Weights of a small mixture-of-experts language model, trained from scratch on English Wikipedia: 2 picks a token.
Below are experts of layer 5 (counted from 0) of a mixture-of-experts language model. Rows are named router (the router's row for the expert), up (a neuron's input weights, with its number) and show model dimensions 0-159. Each number is 128 + 32 x the weight over its row's rms, rounded and kept within 0 to 255. Numbers have three digits each.
Before each expert's rows: "gets" lists some tokens that make up at least twice as much of what it gets as of all text. This comes from a sample of Wikipedia text that the model never trained on. Tokens count by the router's weight.

# expert 9
gets: ",", "),", "\",", ".,", "',", ",\""
router:094133150127060124096100154142068150129052112173111111099147167154117132115129089176089116093164165156102139159117108144097096123164159084128095151088155073142125140171111091159141094150149133150131126163114066137183150101100119148130108172163091100101158093133170055132123127141161143077156114156112134143086117103110109119141187169085139113093164088089158073155086168097091106168099078158080123158172119097083066106142075152186113096148064151074082106128123177142103160169167149
up0:122158102125105123137096143166135137164075097153184175177239142084086131059133136143147124145129131146143084117158112137090080119105103096140105168132142122069134097184105153164116142112137175176169140194140139136171165151113121152102142156190136175143129107084155116111132082144141109106110133134166119136134116137158148185077128189115142129105157199102111069081086058066100101156121142141101127167125121131142101156121122110145114113108113147127182104081186183129134070210162112

# expert 46
gets: "an", "am", "on", "m", "a", "om"
router:124112125133113091119155116170030127115131111146105110095107128127087146136122140146046128094121146159132126188107081183075104146119131101087114153079180066152151168178131105155120117199145125126143105168133108146161163113097113146148118184137117132134193108164155120101139151087117178095171068157178187128092127099141134069158167191119156126106152075123157082133105139137140058169075137206058100157127127104115097069130082105159124101117097139097112127160146174114094135143145139
up1:162128105153157163150126161176122153083131137109151105135119093087053207119093121173110181149158208158146171121105158114129168088139125123120116079139175085125179134142100157141112176136125107076146120165112087147106113134159104122184165109182130169187177117151120147093105137159126170118181101108102134068167102140135182084110177190087100155101196085095152115210152128138130131114153149174134117133128104175172078120126147110160135133117172088096152141094176140065113158125105143

# expert 14
gets: "-", ":", ".", "\n", "′", "\n\n"
router:067114161152099098104085185172145197099105116137130068090138140174107095153108113154131173131121136152155149139089094150123081146141151125061076175127202113134121147156078158172138109153117076103148135145159092139148179076125118113128110116122137106133120130174153124158083153120169135094120152200135115101102098096072125066139148173117151077078174079129140148147117172037121133133107137150115098153170095107110065124171069074136081091165102131064124118116109149142131123138161189
up2:169121117157092149144114133144151082172082117143118131129193102154132105142096193122118158147119093173109109099173151076084154161144126111109071177145168129130131147104107162170148091127150054117146100165090130113172176087165092155125143127131186139167122108136147112078154145105118120097143153133085105144156086132071085119120155139113058102075147203153158114137159214169117163064154146118135086160072107114132093134178114121142132084167095100106215097175137085116065117115154116

# expert 36
gets: " |", ";", "|", " —;", ");", " V"
router:081073150129066123059106131169075166099081110164139081099108183187094155108104085136053150114139135138152148147104122150080105146142150087116083157124189092154147171148087131147133104120158135128123081144099098130188175092090109141170100155137123100122127121150148094151104162089181147123156091138170180139096094107085113112148215156098106118065171057100152064152113147075113109153103087165106125152165130081104118137154096178137092102143104120102117130119091155120114159186134143
up1:121108134078076109174111110089124133161131140124144088088163130200134130153121125139131129157124156091183164165056106148092166107125151173196165129127190184143098147139177165125146088148116134122116081110135144097164112149086166084178178158119143072124148125130130130143107104131108097154142124139174164076136136092075129134099170131146107135015204117093163187140112162132161076172115098121094111140118121098116166131117114142072097124154195088103117093057099163117166167158135146

# expert 24
gets: " (", " \"", "===", ".", "==", ","
router:096104151147066095092128172125106137108106073184110082110125141146101174115127079156115146097132133164122160159109109115072083132145130085111086162113125085139154152165099080163168118150129121141134122153111074161159173104058099128181090172168044072135168107123148059152112130106158177088154103130122156161104114090076133123152176156103129094097136109148136114187126140111080098198081083157095122158164108106105087110159088146119110090149085137104068113137119169158078124202155146
up0:068093098167087180093106189094133092051099104179129163153130059126073121099094148126203102123098166146078117104149084128113158177107070143129139121109118124068157112101151164157130112135152120139125200138124166108165167175167083126122122148129130130090117105112141051116139126107148157158073101139054104150109113127132122094101182141123073059163103149120113136111149125128132084153135081151100176102173141088169128110117135083098076104169064138176163168111132118163149118131155138

# expert 48
gets: "k", "ak", "w", "j", " K", "ik"
router:119093181132112124121107127101127132135130105166154069110115155140106170142107109151063121093180164129117183179127091158098118097117143109109090168088143050152135138116082133128109119164191068111116107165119109080167136070116118132158071112173138116126145080131138061126101135134140148050177102184168151128158100105161145127139147201102128094093146107161151097140128160090082075141127124187113088157189117108086109120106105080144096127154063153035150141099095139111096193131123146
up0:124059172121092068150088117131146125111134069127121129134126094121087149123067101151180088141148085135174126150117125126183155087094155100129127166110127107163147154167091140156129146109157110133163127179135151101124106093123148171093080096154072142116156163152151111085174116158122166122108141134151147116071135108118177102171096218120169138124114206197167115120140117102152076172072181126099092117181118185165105096109114185116156179092125113126128170044115119145127179154180105

# expert 49
gets: "'s", " his", " her", " its", " their", " the"
router:098134148131102109024077125152080136057116110165135065132122148188118139125089129147122135067172171164154146135085103141084094146154196132102133186091135085161149161142112140158146111164148119134114090132080086110163156105082063098153120152204128103096111106143142089139094130153145144105168143129131165106084136052094111074166177130050102115100169087086159108133067157103128097139133117177113112162147082127122080094152141131126129096151074154095116119138112150133091134169129164
up0:129158150119101116145078094132158114068106130172147098185084090151150124094118116108224153101108167129137090135141126124143099110113116086114199164086152164145096152081066139162132099079214157123152107107079166086124149164099101145092125065154145128061122111175119135093152102148157161143119166166125188167171134106057094126175141190119124124102082130121127113104153201132104126166133145114097125112137131083093108156111167096125119157177138107088127117100098122098172118045130163

# expert 5
gets: "e", "ie", "le", "ine", "a", "ia"
router:149111124187122104099050144126087139108082127173114092141087165145145150154110089140130117100158148155136132171080074148110112128148135107096115150088199132114128171147066161150097142144139136141083130181126107111172117122101076088145070124137127101150160035108157089129121174048160124077133078154128118151100125094122095114159165141130161080082150089148131107181078175103104070113073138137116102177155077106106093102130113149119104100138109163072072074109131153137103146180192129
up1:172119155170133132121144103117138116124151178108109144135133147165157143142078103139129088136109158112123142105107170131122124150084217103111134106161098151087152142133075096185133121095136104130164111127117115133172127141119115149117137132149079092142118163075054081063092137072163163132171107130112160066110105217110092114112137134193141177121127103150091062134074087093053135101116136112107137182155117075075072063098170065103112132117147145121129103091102126106087214137122108

# expert 30
gets: " F", " W", "f", "F", " H", " B"
router:144112131130087111075143183116102159107078116158120070134161109129154104098092107121102164092120183116153159169071137112108101129128154088112077128108137139146190161129130091154096088170168075117119108174099073136219137104080084149119103172138110105105088078151147110166143123174158115089169113116172150155153127134110098119135144127108163063121173108101125087151064154112111134187118111175147131191165114131090101140178132096193097118136097165103095129117129203141124184174168194
up0:113111091114103116148121202121148107083121173082169152113155113093127106116156106095154122118133186162102146156102155138100134172160124174135086078117121152162105165114082092106153122127146100107085160075112146140159084118145106140124135171061156105095182077111079141160176147184147168151175130183146088144154164080110156184061115069107092105077193153145115066117128123174103132169104086147150136147179112089124110091156108093133077122119180098072157124162150172078083137147101123

# expert 40
gets: " the", " a", " addition", " order", " June", " July"
router:117091144135095124111090159160132119100029129106123099162149124116130139075068084187137166094164112163136164154111065125109070100106130086115116172134136085126138162182133153183127107150181129156131098181073057113168160066148101146160121138210091085124123122149152117123155149146150171112202107157178143156112159125125114114147158162128183116139145117098168112129074105079159088206117134115125121155138082102098106129156126136149136104137130132111107119134134194178081171156197124
up0:136122104132095161138119093152083149093045126135156133118143187091138112096147161175158139126153092254137076075146117216145137139159113060128136154140177182157087142128165110129148147161108140170180147163126044106119161107151115097114131075154131087100115137172104111134137074148131134114153119199124147142118116095122111099097136113131117091117196188159139114171144109100174158127114170073129081069159139158157145134115153124154146129069091078105140127123111166163116127106157143

# expert 45
gets: "r", " G", " R", " L", " S", "R"
router:078094201099067138084127141139094146126094071152139098093126135154113097075091108096127137111154155176144140203109106113117111134155129101083092168065102118137133130129102080138095114153122103116165079156085117143143093108099087125155123115168110093122140127141171119118159151152137141095138132136125142170089100107099103121099147117106116136111166095069187105128070182101138115135072122203109095175151140097100120116147102145182076112192106115104052088135097140123085205141183224
up1:139128142211127127063109097163119127166138108079135077081139164150181124113121173139146105201119108134163160176085125085106133134112143099122108142067139093110167091137178094105170158150147075153135141184118178135089121102129129133093081130127124098164135165125223139120127120133100173114130109152120169088085132111145108131096185101115125138133134175063101140106073110195139092137104119136241129125128142091122142062162169148097098160152079149105096102088142132092138178129119175

# expert 20
gets: " a", " A", " War", " an", "A", "1"
router:082097190121082100119115141184134129055113104134133113102151162134145152064064112172126136126114171184126181166115098156113099106132163130130108161112115121155171131112104099159139098169134096105146107174083073070163143110102107084156137162172041122091166102129155118141170128122138148139200139140125221181103092111112096074132172150095104093061186095147149106102113145130074120169112092189091130147162117101129082160101094130123078110142113154118096102159148166155097144157145126
up1:107187134108121142105121148099184135125122140143095123155122080113138149080061116126088089131140116128086201168145140129129044121143159148159161123090114149161108117090156107148132141149137174160156189178113189099192092153108131155136088157133152131108150127156182119200190133130143102179130125083144116157090165143143150103165162144126111084101117098182133079088124144125152182127139127152114124168106055162180096149084069100154109127171116150166148153152118139125102112217160044

# expert 53
gets: " \"", " it", " that", " he", " It", " He"
router:124100182115100099095117127147086119091099113157100106127144129162133122135072089139103147081120198158133135155087128163062074112162175102121093166092160100129134153151098114191118114174145089136123093145114116153157151109111129128152100149179073108138154050135164113152124157128204168063156160162141158103108113113114107129189160142112131072086139046118165120151094201111104105171096096161121138167154129113130037105156101122136101105144083169105079137124092188168096144149169104
up0:123148144146117180142132154170104111117102136132124116178106167091203160143129103083139151092104146134120118110090171160104149121177157061138070167090063156088100158132108106196134136123095128139179122118143124187175117150105124092143098105112147154144129084148091114149191172116086114095144085156152156071159098205136122168149130165120102116105158116126155124133143222087075159163144118124122113137119103147139064145176152109131138141168186172147104142098077227103113091088157145

# expert 11
gets: " ", " the", " and", "19", " to", " a"
router:099108165137086080088113144142086163105099092174098100119185158162086134131108086164111131097156178161124160144105094161096093107147158099085097171096167098158146162159096110164161099161162091145119088157089103130168158087087107102160109146165083084094147111172160082157103159109169157081153124162124186123117101086081082095165154153088129111100169096082158108141101160085093111164095086152100115164169110105091088097151098160157093081156093152090087146159104162169109159164176170
up0:123123137148106096102105146100139128122158082162137094089125150145157099136107031182092118176116111145130132100112093150157140132093122134196153160176062120113186129166098152123100144131100090122166150155137090152191119092096095132163182097090088047127112119082157071139174086170074113153119152162173071166146165098061135127117163085153122045111096078149125118122153094139118162143109076150104103084181129136061132181136095105140123088146112129103152165117132127125144183118149146

# expert 42
gets: " M", "ab", " D", " to", "M", "ib"
router:103118134133110115098128177148107148088134102157121096154142119140134133140137122149163146112105142175117152177121109175120093115111152100089104158115125033191161164156060098186118084147136094136160106153088143131143145099087094122120081147157152093086118121179146101169115143123153171059122115163156125136065111108127111071175134155083126072106135070077150066105054137120119106167094068166105144170147154140071096108143096164194121125122103141074158135128127210155132162179169165
up1:109123137063191175073099135164103112128191121119153107116133137154136142142044129118146129174116095120064122138096130116083145038153167087114121155134103133160068115138148162177144124143120159106171116088057175118109149062147136146127159148159189140080142120114124115147126146085037107139109152167144124151093030110090174143149091148109123138126177132093134159138186130128098122142110138169102100135193155120142122064158115118123097111163144108123103085109098101163113103118086192

# expert 31
gets: " |", " /", ";", "0", " –", "–"
router:094082133128110103112055131155109174087089068150158092078166156146098164132126085135122131102150144165154173136107094144127087143135132131089104154113138121136172151153108145170098067126153102102093084148104072100143179075129123106168097147179105092085173137120154117174127151099152154104146130133171143108127160067122084066126162136134118121069185103111143110128106154066106120117105035143132165141184137141128022112167108176130126084119092142085105117122122146148091155174163198
up1:163139107146164164130108132142120120087091109097140178096148173120139132130128086225106125082196115123060135093174150135091040178093044155176180143112144135137141132152121075143150088103146129105142099145119048115095148106113127151120166111098154142092099115095097090128128091101106172100167099101107109177090058156116112123146138095106148066122110088168118102116135136111068126101143127152133169153127092040186077140141110141091137080103111126128142192124127160082120115154121127

# expert 35
gets: ",", " |", " and", " S", " s", ";"
router:101112165136086079089115140144090165103102092172095098124186159159087140124114091161114124099151175159123162142106095166092093111148157099078099171094170098154138159160097115164168094162165092152127091154089102129168162090087109101161109149167079085088145110173156087151108161105169157082153125158127192118120095084079079094169156147085133110103169099081155106143103157086099112164099084148103118164171106102095091094149101167157092079155093152092086139165108159168108159163177167
up0:124097093148095154104140116103084085085134146139162109146150114106071124107104125126177076112148140153139134154074127139084152091149160046157109201157141054098098146143118145164161113133114069071120147111147100095174152062069103135142096115170100105125128077102154094139122115138195157094159122121145092090145097090140084069126203125111131061052143096124159090166108155148114095156097125158087079131172112066112161057149096134164098112120125164120148157124157147133112090163132128

# expert 50
gets: " Al", " El", " de", " al", " E", " L"
router:091122168118092047081137137138101157090111097186141108106132166161071128123121091191134114118135173159122148131104098147098096145154114108110109160101154120151120181162106087201120083156139081134132107146090114126171137108107133119163099126160066112085163118166173101136080168094164193082142162146152129109124096112092028093122133128075150120118142101083122121162077164088077122175101128148124125146177108124100100090125127164156077090145099143116055139162106148177094143184177179
up1:074116137087141067074167160136154198132105152139134108129094141140109093102130117133140110179118165136146137146079082138139151197130162122110127124086180070096093203065083132130071099083100118083184124145147176134088156163135116110141096180109169143083144095092198154144152140134154137061130125147159097139132178137102156129083114141126141138182155108088070169120120130130179141217175116136139138140142081116131061151157140127082121110124111127064170117122119097136132062163147131

# expert 57
gets: "20", "19", " ", "18", "17", "16"
router:108118155148096101085128172140105131125092114177118111121144127156111128130128113200112140058145167157111187146019113106115067090161170130134095175117179067190129177137117149191140099176173100151120120190119112115141124073095121109157121133143098067125185115128140114140119123098144136079127129146148168120142100098093063076136162138099133140098198071118158127148109175133080137176098119134072127143158099117096099093150084114183093112153102162107127116106088162173086156148162159
up1:110116172140105133125162145118141121144133102164127146111148112100074154104124129130075113074125116126119100163133218103148124149079117148132119153124112144139082156126144172173112135099053109144160165139173159137139115103115130062109101144130170131128139144124059122173070132092069105131170092110095210161104083124148077158054147135118133091117135068136087133092162183145169121100116078123150147126084059166063110112212105123178072098084125087110129176131196120149141151136147154

# expert 23
gets: " of", " at", " in", " from", " to", " University"
router:106125128107049072098108152191090140087128069132130102137172142193087108130106080139073145090158161149136156153113114149101102091129146095114074177140133103189133155139116123150113074131132106116111089171105090168193165114082129136170081135172100078121136062161199098110089159081154123107133115148118118152119140117089112117125156153075145098122146094128166104140087152127101058127116108148099131156151107121117095079165117102136070084133086119124089116084139157099104135187122232
up3:139084108122061132148130140061069107146122126128145112138097100145166088113151131122128133105150171118117163085110178149155126152153131139152077159123154112135089133125173148136126080144132136107126080119182092152213103141070104113095120123066160129165122109098090103057098170130144081158102124145124170175095137142134101110121175104090134164059138149076133102194165159163130161152083106177123141184076164136143113129123138124082081120150186173116172167146183124060107040153094138

# expert 41
gets: " first", "th", " second", " one", " final", " last"
router:141071181148098136079054151150084132127100032184123055090132126167123114086119078126111141107108149131126138129113076106113101108194159094110112172129198099142119176100092167154150073149171087118081118180140090142117136097100105100175095144185086108124137112149165082114087127121162131122165116126102105165132139058102086100132159154071131147058158126123173088138117158076118116160119086131131139131144103118084099152130100115136071113128098162114129105146124172166082142178159177
up2:107126140147149110110140124112125126137119146157143160088075142168151133145079084123138125101148190081099152103116152148063134107170127074162113141121195093156106130138127162169179080110126063107151122153096129086061120120098178163164097180108125145159129154157160131075077192130159159111152078059076120132111143104114111113091119101112143124130105120157117105164110115157075145055141121134156162100156145099155158145176167089105090061141205158189092181120094210154117164123126118

# expert 38
gets: "-", "|", ":", " |", "=", " -"
router:076109131154057134102111154121098164107092116119125086069149165134101132112093090163087093086125146212151144195108090144116092130135180118095077153129186082146151164117091142153159127163138116131104129145144090138142150087095114106124103141143094104133139109176132111115091161103173149120162105150132125130105089099111096097168169119078123094086171070116153120190116147106087102136118118161106097143161117109119082096171085137194107064159099174083117123115100164154017137181126192
up3:110163118189124122163140093223116147085101106121126128107119140130123153113116094155101097124173070138127179143151109119158083136101162136154088119090135174150152110164202165112125110187131162138129137144203098170151147127128059040085143114166179116204132106116127127138135132107143132112126092139198125127083159178149162133107107123146112098134144103172103151159107146149088129141203076147123147215115130150126109127143124111155188090110097073075153184100194118164120151134112101

# expert 58
gets: ")", "\"", " ", ")\n", "),", "}"
router:064048139150090108093117153135126138094078086141097117085122166142147132107096126152085150115110154169159150137100078121075097135136156102121043152111154128167149170168102125160129106131154108098102074158125086142189156067097100087134092168145092089138167095124124109110139142137160157066150144183133162129101112079099122126173165144116111077079141097127205078134121168090082104138073068152088148174147104106108115103159142125162100110134063148088115136118097192167109140151186145
up0:118154132115115154106162177165088129094113153103124125118077066109140183081182132092165140090145113129063149169140167085155132126136142180149078169104133105110160126156103118137149073116085129111138135116167108165133146175103155145137058121171080080099093093146103186056150176105102146105172094125131170125156145128102113123195171092138132129127116165134116107179082101114140110117093060125060119146076183143144104151121151072154095091082081109099034121140127077095151112132122127

# expert 17
gets: ".", ".\n\n", ".\n", "==\n", ").", "\n\n"
router:094079153168120114093097127141083159119112110163111082133133152155097127113111098127093157094124143184084186180103075141118068110185180081096095167093142085161176172174096136190128114142114133135146101162137097155159164101100092127142089163132087106115112103151187087151106163121152167109181103153098132135147096080112103123135144135093102111099165084124173112164114169110089086215071083152090103173154107104054132125159100134139102073147087125087080111116112159136076137160161149
up2:117101167133125185141148123131114106180140155115128117140129118147145131143107148129119195160137123106155172211136103160067116099176120079128130154203123041127145116117026106110172184138104150107158038164130085128127115173147085117131142115191183130166139117112117130109128122118106160117199107081119141057139105167136132141141144089133121115123134078096124111096142101130097102169073125083083106119118129123118060113141129175089124133112146106122125050135127065157116102099075185

# expert 59
gets: "l", "c", "n", "p", "j", "ac"
router:111126167130053111111077127137087172123104055178126124109106149130083124095148092178152144111140171136155134172113084132084129146127132111122119126101158137139124161156128119175085112166155125182121135191128069153192129089112118147199128171143125105113113087158144118137090115097186143103135126155149095169142095154119142108099141142134071102088154107106151079184064148111130067189099133171086100172160171124070105110119115150220095088176110100073150108136121101094110173148178175
up0:108093126161106160085128142096121160177111164118111094127089129070143172114088108126137117151188153109182135159148106162143134111096093129111075116148154137123139112116115135105159142141142094151106141169109111164127179084141109157190062117162075102084149157109104150177144142118207178077099200106134112134070110132170217082100143136143133145123177134134143143173087123158180130134086197146137145029124216153139119088122114077179123122178118129121163171110149135132141138171131136

# expert 39
gets: " was", " is", " were", " are", " be", " has"
router:062066135132089064127093145131081152119080093205113093101118131186107127114100053169106128068162172152140130153111117140100089117183194127101106162116142095140158149153105109165132110168150108154122091173117075148159176068133102126163117134138101111137157121147188103151072097094164157122165100140115147125118101130124116118113137178136113108114154106126164118162099152107131104126104084172087091146180109097090079101115071139161084094198054157102077166141094140153117140167166164
up1:173047120153100120171129137166136138102161094124121120107089089111079074094140104084124129140134129124125140154096147204194152114136135150103111134186191156158110154145093103128129114090069132103128135160150158163109126089101142068145095088114186166111196124111168166117114039129071114127152174168088136163151144173115101141094171113163069085127171077130145107178163150105163060108175115102165132136175161130075100160162124096175129152122126073138120118150136154154107151078144140

# expert 0
gets: " |", "%", "0", " km", " m", "°N"
router:085080146116102084104109106152099117104119065146121102129168173172146095114078083148118111137121129129126103142103106138134111173139126069122117165150171117138170177165091145146170094144147100159138075149118139111184155083126104126133075146145122077095182110160191067131114113117223146078198156147138147142099103088081117112156185127095103101107177124102154068146118173080115133162124093162129133139186114100106095102122069111173086079132109169089099125159088151129107149171160199
up1:081129096157153078124148093070182133045135074131121154147180105119102077153138115164115108125115145144125110142111086127168094067199102090099135109155136143055193118155134204112122124111160083131144157156133135112128160089173095149101112096163124072104132165086093154097050125104097158181148189094136122164107163150139082140171191135080136131126163138107110133132094133141131119118112089122150178123173110074172116087159095176210099125135098164118155116174132108106100120136127104

# expert 25
gets: "th", "ch", "st", "b", " Ch", "d"
router:113053169171119141107087153141100129122091084136113076145104130125113102132141097174128133130154215111137174139134107119056130088121187112095058156137138143128120117170131118154168057173120078121091125176142113188138127095097090109166066166126112115111103084141165117108111134127141124099136082167109150175084113120134081123169173132097136114074141111112183088168098155091094071145134112135078120161158115120075126126162129128130108116141073103057151075139127181126046177148146179
up2:124183169124206106159138082110091125185063091141117138096140122128178145117150120142110058133106158138105107088112111102096127121109152149103115134109131118143118151120083114092137064168120087139178077126083068171121121092101090139112129158092124131063128095158102102150161150177111147086150103136065129108140108123128058173161157127147151182136122089122157097065176196167095103121153144140066132103120139226104117139141146132095136120133127116124174107124095153160058205096109168

# expert 10
gets: " and", "–", ",", "/", ".", "-"
router:100112167141086079089118140139088165105101092172097100126187159162083139131113089160115118099149174160124164146105094162095094107144156094072098171096170098156138160160097124163166095162167091147122093155086103128168159092088111103161107148164078082087146113168159086148103154109170156081156124158129190111122099085085077096168154148081127110103168100074157106140101158084100111162100086149103124160172111105095091096151099159156091079157092151091084134166105156168109156162179169
up2:119110169093110127116086179186131124043081134152113121105201187132149105125119124083130132101130110115058177161128112121103083138131186118059115079106143129112087176153079135171103117142141119154165073169176150151223140133140106145102095142182129055152129139160144138153106124110101142148117108114171110140138138143072093102171167126073108169126111122134170134138127133183139132115052081168135133164117133101061119149160106135126137159181083183114081139120097183121087152120158116

# expert 60
gets: " by", " with", " after", " to", " of", " that"
router:059111162103112115095107134119114140066114101167115081097154137183109108113126089168108147126129148154112158151084089079107114115191142115115095161127158111167123144117079120126160102139121119128115131156111073141137170123113094091174111137159098117146134089131166090095121157103174204102156108162141130150112091071080113085153162138112098051134151069128192075108104134092100085151062094154098138189151076112044054128169056124115114088113111175133107127142146182129115162162156130
up1:090180123106160150107105111093101131096108139125123078125124105143137140167131108145130152132096051094142066157133119086063090135177073133107124137078129099174131149123135105116062173129118140190116104155075158098117179108150115106158182196176128084133114116078094082092146094119089139114148084111102108117078120074141174129165148166124117104127102058114123130092154080137160112139038095140152130162130135099091142184156179102070171186128188147182142170160146138136098105159141130

# expert 12
gets: " for", " in", " of", " to", " on", " with"
router:091127149116106117078092159144112134093081060192117116138148153167103100111114087165110145112158118154126114144119102111122094099127123091103082158116145087139152167151096099164147105161144142141115114167127067129164148111100122134145073214141100098138161088161158060155095150098156185072138074184135133135141111056101103098144133168107153075109152119119129119186124191114142054162093100189112122180172063122096086102137075158153076109178124165114070117096091128151099143137131117
up2:142201097145134130164093051159117133147117155127154065141073117148116160078124131138147208146137088139158146144134145149141099087116112166081129104121079130105103157143109138141182077152084160081166119160082147191151146089125135120164104137132110086111102109139097158191105179149121127140114043151090110152158129085162164115132166069119080092093146147105148082115131090178071096183138151152176138149109107169112103070080099111095121111093095135071170158145076100165085127096116133

# expert 54
gets: "ing", "ed", "ation", " of", "ings", "ating"
router:121084133123092132101108188171105164069132111139134073148139125172143124126113080116104139125161152144119134152109080161086122134163222108109127141077182085211138141111054153174112132193171138168093075157114119112196124098046100153152100146143118097121158116144126080126099127082159163079154094146132127124122117109158088097150143125109145112091142110141145128127074154114055070151124142145059145140142115073091105140197125132145083114145110183098143144138107176107123163192134112
up0:149128129119154110108112113203110176102156118197075066088141093159120063133132063148145139205161149127136138066151176119107144164155140103102102152120159118203092172092106141179150208097187163129120066098158136116125131099080105186153091102080176139111125097104150152103163102122121139152088149090131164137116131121115133084128127172166156120103150081129145116143149147098100130149202129156153142153161127088122091127116094175107138143152137147107189201111144138085172143139132070

# expert 51
gets: " the", " The", "The", " its", " his", "the"
router:097097175121099110101124135138108171071109085148121118084105155151093099111085083162102133064136175142147125176106108133107112144176145123143063141111167120172141171147097111164155093160167104118121096174144086132177153109107102130176075150148091107104136103133168049132112137110161137103151131183128140123100093094094122085156189169056106107084168112113163130142072164070092085169126120152091116153163094112079086104168110124174095099191073176099117120139101171104102149152158183
up1:112109172122095180136159152138129103204169082161127198141099049184079139098074137119135163084119146104108148139077148158103138144186112127081138149091156109140124147172104185125181121131188072105110110142102131147139102177164106138143079094121132123104159105109095153148141156095181041085171099079133111069116145137098104143152127161053093135160132131197126090109105146138138098094144111113054119158112149135184119103141122130168156137132113132132149133136072123072122188087145136

# expert 15
gets: ":", "The", "C", "M", "20", "D"
router:101121124130105101116070160187117177119070051118090113076167179145056118146104102171134155096116162128120142133072084148118112155116170116109110144121131117131157143129095156139102069149179139124124101155078120128132135095108097158137078137165033084161126135129152081103080135096185164077124107177080139138131153100077113119155183134046124116119177086119136116119086180077126130133105112141061089131155078082142116067188090149141116101147115169088126134153098151117111099151153143
up0:093103105134112126056181202125114123140094169098116131097111150162109134146098161155172072146134099155164132154069135104167145157084143070118101090202161129152140124170106134132110101074159145136143158152115152126104116138070114174101138166113161131195096112103170116124132098153082154125113134086115117107125086130095198169139133132079135106143182146173139143026132127022090118120090175148132152086182110153136082159178108140128134089117089130150133121098147115077120151189124154

# expert 1
gets: " is", " as", " be", "s", " are", " was"
router:042070154093131108085074142115092141094062123109149097139122152199110156099109078144126128117167202183091136151093086145137109117166169122144124181080126089152122157184131076146120113163136103135134118144117116139146132091095111134190125152141124071154159114128128073127149100071154160118146113151107156150089121076111101114147147124096173104097143121136123119156099151113125118200057087148157115162189123101066074104139105120133099087143115187089074146146110191142092192125174145
up1:153067179114116082162137117141118095193122130091138088122099121160148145151111136182131145104195104120187174141111122092125134137136141126118179106123145139177138144136137101197129117211098175141135167070161144129105173143144059111172185123138105130143207131171107064158133103120116151131127135106111105108155121106121111145146127131076115093120176131137137122176129181073129091146054102106131179170126149145061150121067123123148203147127192112130115157058134153147122164048111118

# expert 8
gets: "0", "1", "2", "3", "5", "4"
router:087109174133103059098120147163123134110118105149138097116142185171132169149095124149096136074142185155128119141062092128097062153180174128129101139122159111166134152140079117169109075122179119112123094166134103127148153062114048112162080126128092094086106116169155095135123130092150140101111115136158130121153119107084119120118146181101111120094174043120120099136131165081106135134094101179126132158192129087102026103166103143144030114135109121119111138111085165118073138148165163
up1:130089124088054151095117170140122081096103167084150151128134093144107123111104125160086144087165099165135128112150155136081099193133122228169102105121170159125191149125145154129155129069126096137137150117162131119145079090143096114149112107112180111163137105178130169166096136111170129112152104083124083147155136140125141152133097134084153058098142052093102080088142121088066120122156090129128164111156147129153113157133101092108144176150164093133177147143110162076052119169079219

# expert 32
gets: " and", " a", ".", " an", "–", " of"
router:098108165130088079085114141139089161102102092170098100123177158161089129127112090162108129097150175159120162144105095168093093110149157100076098173097170098154144159158097122164171094162166092150126092153084102127169159093088109100162108146165081083086147107175158085153104160105167159082155127159133181116126095086081080096167154150084131112103170100078157105144103157085095111162101084149103113163170114103097090094151096152155091081156091152089085142171102160175109155164179170
up2:101147051168083110121094130115079094131024120164052043103126135127110092120098090137093135157133161113108093174058114172063122142096153135071094122149111103165187158188088156140124122158107121114187143132146093077102156142113109124166120186153134079122148130132148108091109136085156189093158068154094062131129170101131104142137107148127120122129101123151128147153148135178052156131108119102135186117143078150088106169153103110140117110139092115102104114103102140118107167155161148

# expert 52
gets: ".\n\n", "==", "\n\n", "===", " |\n\n", "==\n"
router:130126188164083086108061176150111133105107087140110092097136195162136109120118119160076137063115123134106178161083096103114097139149175090138064215108136109135170155160093150139118116169123092129116125169094123119145165117078118129134116114153090071126118123129156063184069154120173204119130138185145126106114094128092107089156178151078114123115139076108187112173089178117110102137094064163112112168148083129095103123168115112137114122133050140098116117126086175122102128136172151
up2:104104149132111113158092156143172159127113159106138172101075125124151118090132067159123169199149146125161041148143143061115184118143143125127121146129121174145127082069128125144151139141151061128201096187103122111087216135149072137210124116182095130141139132116188120104116116115119180187153129142104119147146122132201164140141165143159151101136163117165160108078122137146117128144113150064140160141091158146118092163136168119181138098169110100161059187097124146094135155097141163